Weights of a small mixture-of-experts language model, trained from scratch on English Wikipedia.
Size: vocabulary 32000, 72.8M parameters.
Experts: 48 experts in each of 11 layers, 2 picks a token, a shared expert of 192 neurons.
Training: a variant of Adam for the experts, 408M tokens.
Below are experts of layer 8 (counted from 0) of a mixture-of-experts language model. Rows are named gate (a neuron's input weights, with its number), up (a neuron's input weights, with its number), down (a neuron's output weights, with its number) and show model dimensions 0-223. Each number is 500 + 40 x the weight over its row's rms, rounded and kept within 0 to 999. Numbers have three digits each.
Before each expert's rows: a language model's description of what the expert responds to; "comes before" lists some tokens at least twice as common just after its tokens as in all text. This comes from a sample of Wikipedia text that the model never trained on. Tokens count by the router's weight.

# expert 38
Forms of be (was, is, were, been, became) after subjects, and of inside institutional names like House of Representatives, Court of Appeals.
comes before: " the", " a", " also", " not", " an", " born"
gate0:506576521484520545517477491499446620525520528535470446514498456447507461511566495494523419503476496449502472466509521488465481481522511567565568471483511525444527499491539440464487543489534515543488556564500512475535447495563435487500484533497551512496461512541525502620572472550511547526534477502492548477540516498480513533504504553506464538522562456480484410489487549390462505482505380501612481499461478480501378511496490504538473550486481504516536497538538531521496514448459415445533550464541453468490512514503398477460479489413537521526505518475483487514504485594537515543523547541444500496417526504483568570532471494508463509506438490540589507437484494474490471528487
up0:492443500525475444454526525488529402495460458447537583473487521526455541475424517467427548467519526544510523507454499505499518500473475408440462563505509455544463503477460555541499461534497509486513424451525463481449535485456552529498524477515416514471549450448459497395422550460517466485486548470506449517448513491516500489481497465504531445441422548514493532507503461594525477529502597488403485468506558496482616477537505515444524427479503482471458516478481479485476502522560600519466482551482547522515485508533568511539512516572462461469467496548516540507515480423450489453465457446555504498577501470526408434454556509490499490503517498468438485549533527501515512454492
down0:493428474466553551476483474473452484441529542552595439503501500463545553507492482549485577489559490468453481506411510507553441532552475497516513510502503438484488385556471471531496469503481523505452434483473540447486474466443438398478398480500532452502496523435491510467498576503559448511460492504529474512538583458575491519501475484491508535582491455452478591498472538569424544488486492554573473508469510529517484457525515529494503468483520487533463494441518541450498464512467466477488493539422533488554467531460574476515498483535515427501445458489478461495494517468454544507407542496537525502479559472498460499454411503534548475535515581577506494537496500460522441456558

# expert 5
Adverbs and function words after a subject or comma, such as also, both, often, originally, has; also the -ly suffix and table separators.
comes before: "\n", " a", " been", " he", " as", " an"
gate0:474413558535461552539484517490457545411547498566553432529430504452505527502487518503437497516453530513491481465485523459461497510460486500428529511506469536425550499449479494496456458527534574477549492522494520562502513480514565462493486438473441524541504509525505569442549516492481475465516456460545476480524512578484451583491463430552521514497522550493450568517515517502526480524567456461485583555492519499418456485430459519574559458498543483530453451437613512548430468556527465478537522462468437522537505492489528443494503549518480424469514586463517614505508479406483531476549479432538485536461491451415504502538489522531531484499514464517496472495531485494535471464497
up0:460488496444516467430453512505488475473500503532517525540516460562471463497478583515564534561529529396506478454419481434545478514571503502498534501435522413529560498552565463508469521527514499567504559500501449451483489541517547490463430509523550449458522520523530438519472510475559499501480539448518512538471524451524515488476478464490479441473463474582418466551442407443504531500444428509562470551488465516510515503473475505436518538549386520506570513477516492502545488519580529625491501498505529474492460425517477465559481507467461550501488406540479443496477487542536419554460468476509529573506449515530592503499516482483464540483488478505493566546494515475481522489464
down0:534502489479444553524435471589542513557523541549501529549489518503456487410496471515463452538534496500492467475464494528464554465508479446428422520465531463591486526477496428601487506467541420502512491500489517519528469477525449537465514583448526500506460477530485528477487468570456485479514486523519536524483471542518476486580589468470484513508501566506438501504484478491393616493496485482598475543463448513563556502526557544504494549648546523478434503421521463580584430520484456478510471495493494465488563542466503527462458489510491504519459477463550518480488512468529482523418464473507491542526464550502497532492443447493512443552499503529474508500493439456480543484502

# expert 42
Place and nationality words such as States in United States, American, British, York, London, Chile, and National, often in infoboxes.
comes before: ",", ".", " City", " State", " University", "S"
gate0:518497529451518502539495540462566442524468532529499548544426492462486422556479486591461536483534527556461526467467476472441434495516448486498488430439484543432462521509507478460430512527474486520454538500561480466535482521492569598554496512505550512482409462467570428455461482468434481470377498478480468577494514462474461520468523508485473462489509584527558467537506537525512520543541487510492460504518461510536494497482503543436466524488520489459489497539444517491486558466571494474420518576534503554458482504527509466493475487506517456422493488492428418500510432485507463517556465409504520531478498466456474450435499494438438473531562513532508419468463536406506455451530
up0:515525522464474523526462547465588433517479551551487538535400456523458440547482454611484515455508524528442505451504483423442468555538480484511483429420505536418453540499496439461425548527459478518535498518563527476523474489490506595571545519545521505510435426483556479452481493480459458489415476507493505545474523467499471463486511542483490476464483584531525468548487551514517519555544482507485442484514470517549494476501486501447452506517507503454513545508443530510460551505539520500436524579540518516479495521544517507496472481507495428413482449462429474497463436526511469509561436458527524519479453497474504443448527512472427442537528491551534415495454505399498442441527
down0:497498531504523528460500545528488477542515450509478495495398508533475465516474636567496455498423479537548500463520488414475509494523480528539460454500468434552432450447500527510553482505555499528480497457521432537539434541542543502511503478479505529454517474470506459403451454466488477474507446517540491451487513559496508503491522525470472541504459479512486537531469497484590514532516455482443535506522504398435582505562483586540516506550558518524543495503499561508479442544539457484440445523519517479493475472499514514416469475528429511527516459486475540470461578482522537492501511580426465553536467489528401381500512554515499568524461497483556494602490454515461491456509

# expert 7
Countable nouns for works, groups and items after a determiner or number, such as film, album, books, species, appearances.
comes before: " of", ".", ",", " in", " and", " were"
gate1:470427503451511444544562486454490528457514505508425455492460455512485534469472403474481544487426532510524502574486484500520556539485580470494537440479480485473528451431472470434437477514493496444508453487500480511520554482433447435529490453508473546544496445553489463434477504494510489520578429499519499522482484555509546562519541558507545519531516484500538507547488522517501416535505553471506488453512499434561537549546496441537509518474495535542489543393588531501470512582459606508543543542446503503458506436545513553516492490482503495520534528537517461510557517512541474454525478449525519486481480504525378498506529506449521528425448455539562456496480527557554548575419
up1:538531481472461443468591580466514479473574438440495457485477544455531548474503498520509556552493518520541477519477594452473461486543556513516543483401532446485454461495541493482496495520508499494485510422433434510486508580505502481438493512548472414507432481455500449514507550526546496532563480483414518481552438536541480485424537525515485477541397453494499488493453503502494504459506497490559512442501495451561517459595484544600526533548484449472457509472431493524527502527515516494478496525411514441538467474468476592633512545450513543517570486511533476504497508478462505494546495532508516549514575533479530453498503491488485480522522500482551473499496496427581476456555
down1:499500480503534525532446418517462524473529537527502553555497413502399497550463477503561494539430483489482479427499444534526490513442512501505512423429461504478541463494519555472501541509495469499483562467477490496554495431491544536435446486477462542415544475504508550513555481483482588508544496541442469485551501495488505504488546506601532503510500466497495447502500475513504490465412476508484516531520454476474542478444511500482495583562523514512596515448574484473506492533451527484501475437436549448464528555541507537607473447465523456548507388585450515440563538449510550501481491491490477538483418508533470468490460484445458403489558498541467490457452551539504515514544

# expert 12
Pipe separators in wiki tables of elections, sports squads and filmographies, plus semicolons and slashes in parentheticals; occasionally to, potential, remaining.
comes before: " ", " 1", " 2", " 3", " 0", " 4"
gate0:489513523491545515467561497454487479502564442454531465525424505405455565529530517575462529526528515520512495507551459445481484533458505483489534512530457507516527505477537505487490509549486540495504578510617473481521500444547470436493504463498477481503565507484494569507474461489560593473521561513461508493463510518466443480514520428492564480522528495533501460447525546475575515471412443500527551471484524532447596528458450459566532516489503495570507491502485416460513561529570453434512503461537547428516488618443518527478473488582442528473448514461526497550545498484525488544522537464484541535450541410502538477552492530507426412550505477525457481493476474533434524463453
up0:509476493445449521479498515522495537489515509435473547559384552502470462533507568555454516502510435532505541512528481467474499493477608593474497553539522529492422503497510504569475510475396495505516452488501490524422493444563524454476592353496523450461459594476438546484553523577510558544561470537500497478502527471527455420543433541507499475504520524562504473581555512497483543550470533489566491458507479537482481501473448493499544512528494478548567540456527488467506553490511502475477560488498548475486482507444519513509507529512495485556465408514534491535463519527460498458457477526480485501490543530433525488527523523500570483465531458496484502514486470416388560488504
down0:417519461460522496488510433477480437570415449526498533504477431470477490474442534554546493543483497465476496432522446528522549513531517551505499516447581496478485501461530565562462474458489520440469493469450482467462476516493436470568459466462531504541527531468471571481536528461483565461472485439510470536507564443525558578535432458466507568505549536492482562503507526548505558461525559458531423583493524498496451527453519506460571487517521546590456483507549557527523460491513511519504507521513484536473520525502458560551514503574444486466634498507424466576482406564488502493525465469524496473436482531538499476456556473488474467549531514459531490546458507459486430527491

# expert 29
Prepositions and colons that open a phrase or list, such as in, as, with, from, on, and include: before a list.
comes before: " the", " a", " an", " 0", " his", " well"
gate2:516519468541490495546501445499454455545482561401518577506442516543554440495572487520454580392492548558371581491485493564511480538506534537491493475544528556535458432525507534445416506476560505517419465455507504461496552461525521536537506539531432550463507464522495504481504479531526563471471522475489502492520450444507545451493526466516493495512515440455408501484528483493500438483527507473485439450515483461566500435506552454503485506482506548469488500495529482543521549464495504486449475546533489633461507517425492509607477559508437475525466458548515461492519501503477497464489414484476440502577525463486467490494518506443505487509491521417487550470532449446539481526468
up2:511529567549463429561596444469431470533480551430497550508464551578528464533523503574514502439561550511423571478483518511525499522522482535511574514572498537547487442559444482451413522488548486547468481486429472457501554479511460513543535509548508461509474445524457488470498478516485566513462482498551532491522497446512552461517545457495463550517490438542403524533471494503461471520560537464514428417575464493576482485531555441518498549507502537488481517495479439508568556422437480485471450538577537563450494486500497549545479564513459483489472486511467462522519533500498512465500468514525457473542437487522452481482535494456516535526491511400468466575513484521557454529513
down2:556509598495586527467510559543495472449584475506480458559500512552468508445557450517503486489498564572425487510509495513534473428519471469501520523477507525418444456506436468566547465538476422515488422406484448507485520564435508559490462505562480463541541503423533488467504540522592529452522471456495591578505504464509492451498523586486501516501524490461526591536505432460471580415515461467518506523487524489516529554497551457485451491494495446535513514545538508557513472502397515494534455503475535519498405472567504568503536555545426568528468499540530537475535464524480520507523445490524475553526485500466481474503495532550496461527477521472511462492515548533470499498524

# expert 2
Prepositions like for, at, by, with, on, against, during that start a phrase after a verb or noun: named for, dedicated to, rushes for.
comes before: " the", " a", " his", " their", " an", " her"
gate2:465512509383521497480523499480558583488476531502491460514494502437512502529485609495505503480465469515553524522557466448465466472533425542494528521551480468534456502506514466555473435574523492556443529511470520526528501482432497496495488457489451544485494417471582513476451538495521498544494524489465468539484468438592509531484546494503477522523462480515579527454521447502453529478402504469519549429561510531451495555481482446524546478502463417483496491577510523504566530488458467398473474457469486505555534520480491427484542456486576555519528548434552459549441489465508504516512574455531473508510479515505452533459532464529385495537553485487500508459433544425459559565495
up2:427485541435544549450475507497469584477445450478552504457453531483525500563429576495452510496566445614482572515506420472421447527505519559450461563512492439505509500524532456579482494523483495563493497504500471497526533509533486444512540463482469568474428458503506551452425498497484500484469546510448425531502479435511493482524488512447535387515545515459583557462565506442509506496438471492453546463602473502458554551529499514469557500489519459470451530631511521465499484465508460476493445482540488571494552517497505441504526485490511519530523570497517500523474536480504488511444524469510477513467521495534483494499473394510469474537551502463501532438462515452470542520531
down2:549533491451493493469504502518509465540475482447489489548481488540527486501504517520514509515512506457431486473532500516481517626407540600421459562477512499527419482584521539501549535531496461550416426422488483457513495452479501508535512475487519577458511499443468444428471494434529490500469559465510513412490518533545498473438482418484495499502440481526504485514530545536601552513471518466460504508523516363514476480451517507438488503518516556429488502514532492467474480472455539409427424520531484488508460470562532480472481415476545500549532473547499455461544492463471462564540477436490469499480500495492500472508422490553466467491464449392514496553499472492465516523499

# expert 26
Digits and number pieces in dates, years, table cells, catalog codes and chemical formulas, e.g. September 29, 13-99, 7th.
comes before: " |", "th", " km", " m", " years", ")"
gate20:513529486480530523500479501511474488522481500531540437500468556509460511488535503456542549551492406537561536531479487488525524444575417527480506558525491438433532523481455535504519460490526496575616464533520448545539452575538532499525507513504498516489525509480508395484562497496466561490538481513467444493535472457471533572458558495527492402508535531519526548460550507422425504467515513499498474429529487515519446516458509434519559505499526445490538500514462510499443473547604514508487509447536464564539545516462546483471465509445499534486550587404554451482531511448491456511495472450502447527423549463473469544476438491424502508539552552513528557506510559404536477452516
up20:469498500488484530485497526479534517457544437495487554569548524439537529525457472527446477469464549452458497494529474484487478543450558492541481406483466577553497503524535416528494513471454496450386526513474538461504517424457444520474454483480509476434495488469554556487468494495491451518491562438502533525519506546513524452487463476524481535480486480457499471507499465636614543514522470552458580557506534487442585504509461542491473504516426500512504529403543494435559592478459477461501518543424564413471482437539428486489500460557547475471475488525383543520459475567478525482537537522571520517515488487519506471517535518578499472486503495497536479476475494529482508511491
down20:540513507448476512507534500460483567508576502513465508506541542574461573467454496544541443484494485440480441503520519538456487466501487467512430490515551520535537526455492495500544447521507514496551534518460484496455434524472540459458525507490431551520496507576533484545504487457530443484527598481543417460496385436542450471539513463541569533477549551568521509538544587506531509468490502485473533531477470482492411545566515553471520475518496569537489444485489522579468552431513498532506471449488485469504520508581522565516570478482409431434543479529494431428458446495549505587500494459549506504520479514501489510494509565429524500538569565443466476501518469439537498525466

# expert 21
Year and span tokens like –19 in 1970–1978, decade years, and time nouns such as career, season, role, office, century.
comes before: " |", ",", " of", ".", ":", "–19"
gate1:542473490542453502533465510472492493501562526476460548491499504475509491452522507503520419521467523505557517554498532493408546524553473518484502506522498478593518466434527415492513439485508525501550509519425562502480440490482477434486465420405429529516487506472536473490442506485483537440568465524434582500522397521515493475505444441499530541565560511460492590459474543577495491491582564465525510544505442500541471530586444491516554479507521478539431527470468550594516498520512588544526472499527449472524471539576435512486467481484551457408442536474545569523560487503447496462495516515508509554527525487455480526469501545521547508468538482550460541532531482535481533449494
up1:461459471501448512525441513534454527475552472491543548504488474536559595518431458502473478500529498506505472586435476466538495537449500493457603433537476528488509487503450514503529499477459482495523527517507464495506552450459565541467504541594541473450535506486521494528494507504430541480534504488511499491424537384499467456514508534508501452513596488477518525521590542536529486559578557517496514477373512478513391463522478454520477584442506486516522534482432438482447455507550455516438488508517568482510538500516486483473429438479488491436438510497563484512512466503559527531556571532490466534556459475480488526458544537427499502455557466451429504463479529519483451450485
down1:528520521479510512508506484574563524501486492502477471543545460518418512545518452496434487546514453525486500503503565498514510444471514428499486508482529540492516473525484538438503529554474559512486507524563455556522445525438541517501558521467507523460410457449453491452498420518550494468498399496477524503535566477493460536468466532457522516493593506537403445493532519510494534519458516564528465598459531478500546519512510439492487594492523474483464498485516467445454526469421553483512471546524459573567481529470550556434531466504520453523572497512502585504485477500497472559543497548461502528510515446543484543521484454529617513415550550532480547504445486544370484531469

# expert 14
Surnames and final pieces of surnames and place names, such as -son, -ton, -ley, -ville, Smith, Jones, Thomas, as in Jacobson, Payton.
comes before: ",", " (", "'", " was", " =", ";"
gate1:515419506602529418528495458616464520435503500445558498430506575486454513538501441448461497455505462539502554514554467523473513497540434571482534508585497527435544503574467452542613506495494478540484525514536491454523592558540495497473542466515512497529488487504493471497434449481442588502467483562497549532536502462472494536553534556529499483503549507474511512429449486461488502524510474547531562449569533500509498489491548463491519519401535452504481563574522543495512520500543433551501537483471473474519521537459486500437529521516509574489398511474492506501535462459528412562517458540497520563471501456473483491536529482526509518454542479570501482479577491530528516472453
up1:499412518542557441554493441634462520424537452440570513464532570474464499548516479455502503459525483546512512536519492504452506516551453557490515500516483571459574518530470457548577457520479494535495548497563501461542552533521486492457499430514484480507509491506513466547450431532505560500441451551503569508565493522511540529515478505497499488531503472496472460450503477467522515571470448558510552452549550500564459515473533466485509514415560430525498565595504565492541522451523423530504550482469458493535510490482462488430521517538522535519438526466463563440513479474507423572553446526512523576398523480481460463507494533559479480490517492557513454490560470530476525494476
down1:520472461504450519481475534443496530470521522540522508539517478473551481598474535456503454549487541482458506475531495482520508522499492415525502505475578441431506522454506506486505507437564497457494510502441477463557407397453490478486545489490514493523501498509523571479575505501516490531493489470441494518385514493497445473458519522545485508419430469445442549547494526518515496468408560527555566465420454474496420441461508498497629519561479478536498511459475493455461513501509561380466489482484541472544592493483434532515517478501520523512519470493536497469582490471491601484525513504515565518544503489479556549540553493429499472486531473510550531566446534493540521536523

# expert 37
Head nouns ending a proper name or role phrase, such as station, River, Railway, police, politician, astronaut, Refuge.
comes before: "s", ",", ".", " of", " in", " and"
gate1:485506503500438537527528415478550523525483486531535471388494579450510492465489523493452599545506443515457493452505501508514526471525499544508479525496546456524516540508528532571490439511454429518508465516574565529439447500531428592511554496482502573499578487462430536481506533500413520537504437539460567518537457539518439488546551541454502461509453509562471446487511537555489496419501523494467505426428440522480484541511507489490420459529504532460496521491437477471521532448532539495497501497510388537485446500526578542437550484539488447485520510497492546507529493539487506431484540472497538459432471529519493470521542477557498465567503456455507463511467458563442602523497
up1:519481517498505484527486609525472488456485504516463537582503430520484455518483507513539448432480562494525532527535502441511463485506553468496508469492489567512457485529439469432510517460514573429486501462459466479527531457521592444491514486518498441503416488567603478543470487506582458486477581487507468503481526478477551557484440504555546588437546524485495576518472506442539525540550492541561482562585559500479556462498520523457543507479511422563498509494571522510496542515507449512561513505485541418486523499462434475555458510477487517546480520501527480485490492466485507563528521525431437580515536555455528497497453500461536560442492530514517506454581518439560403513504
down1:532564508467526487510544509500457439522516451530442468544460459522478508474460497520545510447510481540523502566601518538478535536452487497487556493427551614461547495509489532529503515480487580482524522560376487463475481486467568490435481517527516475542482561475500528505509478486458460408506492475469499506552430514506482559565529514574480572481502499492565453503460560535441439470528477495554507439562460550470437450515471515529512488472449499515475494465501568512569521470539472470521446516530467574497497502525510488505490489450536544478541506483429519442520466575424550643473498489498485489506574439505456505535487549452505493513478438410522563572471507511507488510479

# expert 23
Numbers and count words in tables, vote counts and statistics, such as 92,997, million, six, Rank.
comes before: " |", "'", "th", " was", " years", ";"
gate21:477535543509457489428524486480573504558529577500472560495565445483600545547539456446599475496549491515535514447539485509510481498493477453464475525503471488538495534459453513468530523517598467495539472617519490571525482500530540560532552500427437521530517510521544536485428521513557513462533525470490517474510482501477508493490476553519537506593460560458461513489494521467528543488547469531431481499408451442542502545471468474502495480497516511467431435563504442526490574473445502567462505496475505466504481533518589517457530458553539447549478453479497574496492490523481503438538510544410517479479525580519452527479516501560552506532511604459512464524417497483438467516466
up21:536498419475539545582494497508513489467512434519466439534478520494442442449466521559441510529503472449497499567449540479548519487534517534494566493517555522510522498564519493562441421480472575475488550447488471486480536503428512410457484476550548457451449504467467461423611460495467480543507521563448497543449530444474480482541549459492463445479562439525544499491479475550487441540507537441525514506572486569450535457536515516451527511474520516539525542448515504463530458515502499404543509484520461545494548458440358482529486523478470463500485487500545458523565485475493510519451506453525484512567449431464550491493483493466446533519514410519474521495589518506546519483523
down21:538506486502508527498547507517512543489464469471550423440490536417502472419474576461462471500495449479546500522499477521475567526516479490426458446508543551552511480541491497565541523584526477521464501492533512571480486479406497482484401417527526514533552534480486478558544482562413495452509469538554481535539508481412452545435545532480484460558466472460465513523532467524419512481484471522511481490532448437475492585504525515514433526458507515488503514529476473501527492486531482416550495508539485476490497449436480483515567407438566457511457431561509488510486504523507479516518556531483542451481465511567423528539467433504558484482509521570541529428410541505451561543457

# expert 25
Closing parentheses, brackets and quotation marks ending titles, nicknames or disambiguations, such as (St. John's) and "Rusty"; also which, It.
comes before: " |", "\n", " is", " was", " –", " He"
gate0:567424501536509497537514528521522575423496472513501515463499521551515511511546509495484535469571469470465501456496495511507471461525577466523513464508510476515466514457417496402497501559588538454506478459436501493473486510495507562492485559545466473541508490490495398505487509508474551487489457420575519482589511497499500421419497487525527458525465470531556482470513543525497540570464442493518521505499509530482482439378580502567497489508455458497458488492544454528490485568474440563442555399547592522488489490537527561519468542439456498502567546463479478574506449531497560522556456488418513541546557497504560506538535488462520498483554558534569529458477500461531485492526
up0:441494525502483498521494481542525606423508464554566517486495492516529528563516506484504553440483459475447535444467515508480477484476524426506497494496477485446522477524444510475518480487522500462524463469454539523428456515532555594477513453476497522512503455472479381466500510503453550488479421467545531540547457518501515436449469519530490488542535449557562493476513473519461504525472405559443546556524508518531418449411516492550492483467456496482446478522468523510455467473463442610447520422526602558562481471536488564526449551450484448501540485460454495561507462461489545513499463530473528497507586535564569527572514496479574466483570496507523532524485485497479555456483
down0:458450492527502481541513556522479486449477500420535483464469523524507460424511567553462482511515491561513521491530549476546523507548510544477535504483491518536528471460506506585462520480534444465481486494564505512501479455483470517468522488529510487477464522529468515523468541454489490466537502486503454589513541488526538552428567500491568502480546532428524480538425429442475565583568488421455459429505563503512477528485511539517503418420502510524465510573552530484576460522424560501515491569534489524509508446489500371560478467529449535537445531449594397487495576455538474506497466435516466512592494498505514441490540474529483487543507444490463487512581536487469523556506

# expert 28
Capital letters and letter pairs inside acronyms and all-caps names, such as HCV, CNS, FILA, plus closing parentheses and Concern in Least Concern.
comes before: ",", ")", "s", " (", "\"", "ing"
gate1:490555565518508467479488490494481580546453465527548415482495459464535515446552525511501556478532487514556517536549564475490480508525507471524459526594524525556525551497485524510544430453546526412560507539515480571509412404507493425538529494485425580476465544558479544523462562477565497454553489502466493440563434486543504479551510551501573569491544472487428458478555442497535508455506542484508468462480515446456542509490597458576569571496459475463564465531521508493491530498451524447474468479523466539511472522486457524512474540522507532536520454492520465520506476483535523535449507518478482365520468496476484583526557466508552499443495514511447446493518489501506481503442
up1:513434435498508529544531508542551449471574540470443563491538567544465494540429463492504462512488544464468498474472452527538516533490509538482540461437490505476458415510508493524458578545426486560479484434479478453469593607490504580478446476523580429532503474454544468490551462534429478551449533530508534547401566504438524523497490472534450460495461530502585538550472560495459505549470504527467547540499460524535438498524427540429430452481541532495455551472489525506536503522529466555522564525469542459483506505518552487521492478497485462485465527522442509472470512488447514509583484472549502595505545523529507454458465551487467519532503501477547544549504490511520554471568
down1:502425486531496520565458524502551448615518577508472521529508461472472516471488427515468485519536519457482588519488586449523554481489422504510488505530475524467474570497566542483573484522512526520536542573531560475451551486550511441480519493490450558473472470523532452585519580512533580468514494474526487509568497447509490502574452546504519563396489458522493511489459510498557441451511468465525493544472539497433516521527519511527532545465503551561490449464593521485586512513474447466554611516419458483525544502487476511538385511506524484521516525550519454428551488494452465483461518572493497523490518448466540517436476508465525443521471497491540531509509489484491513523460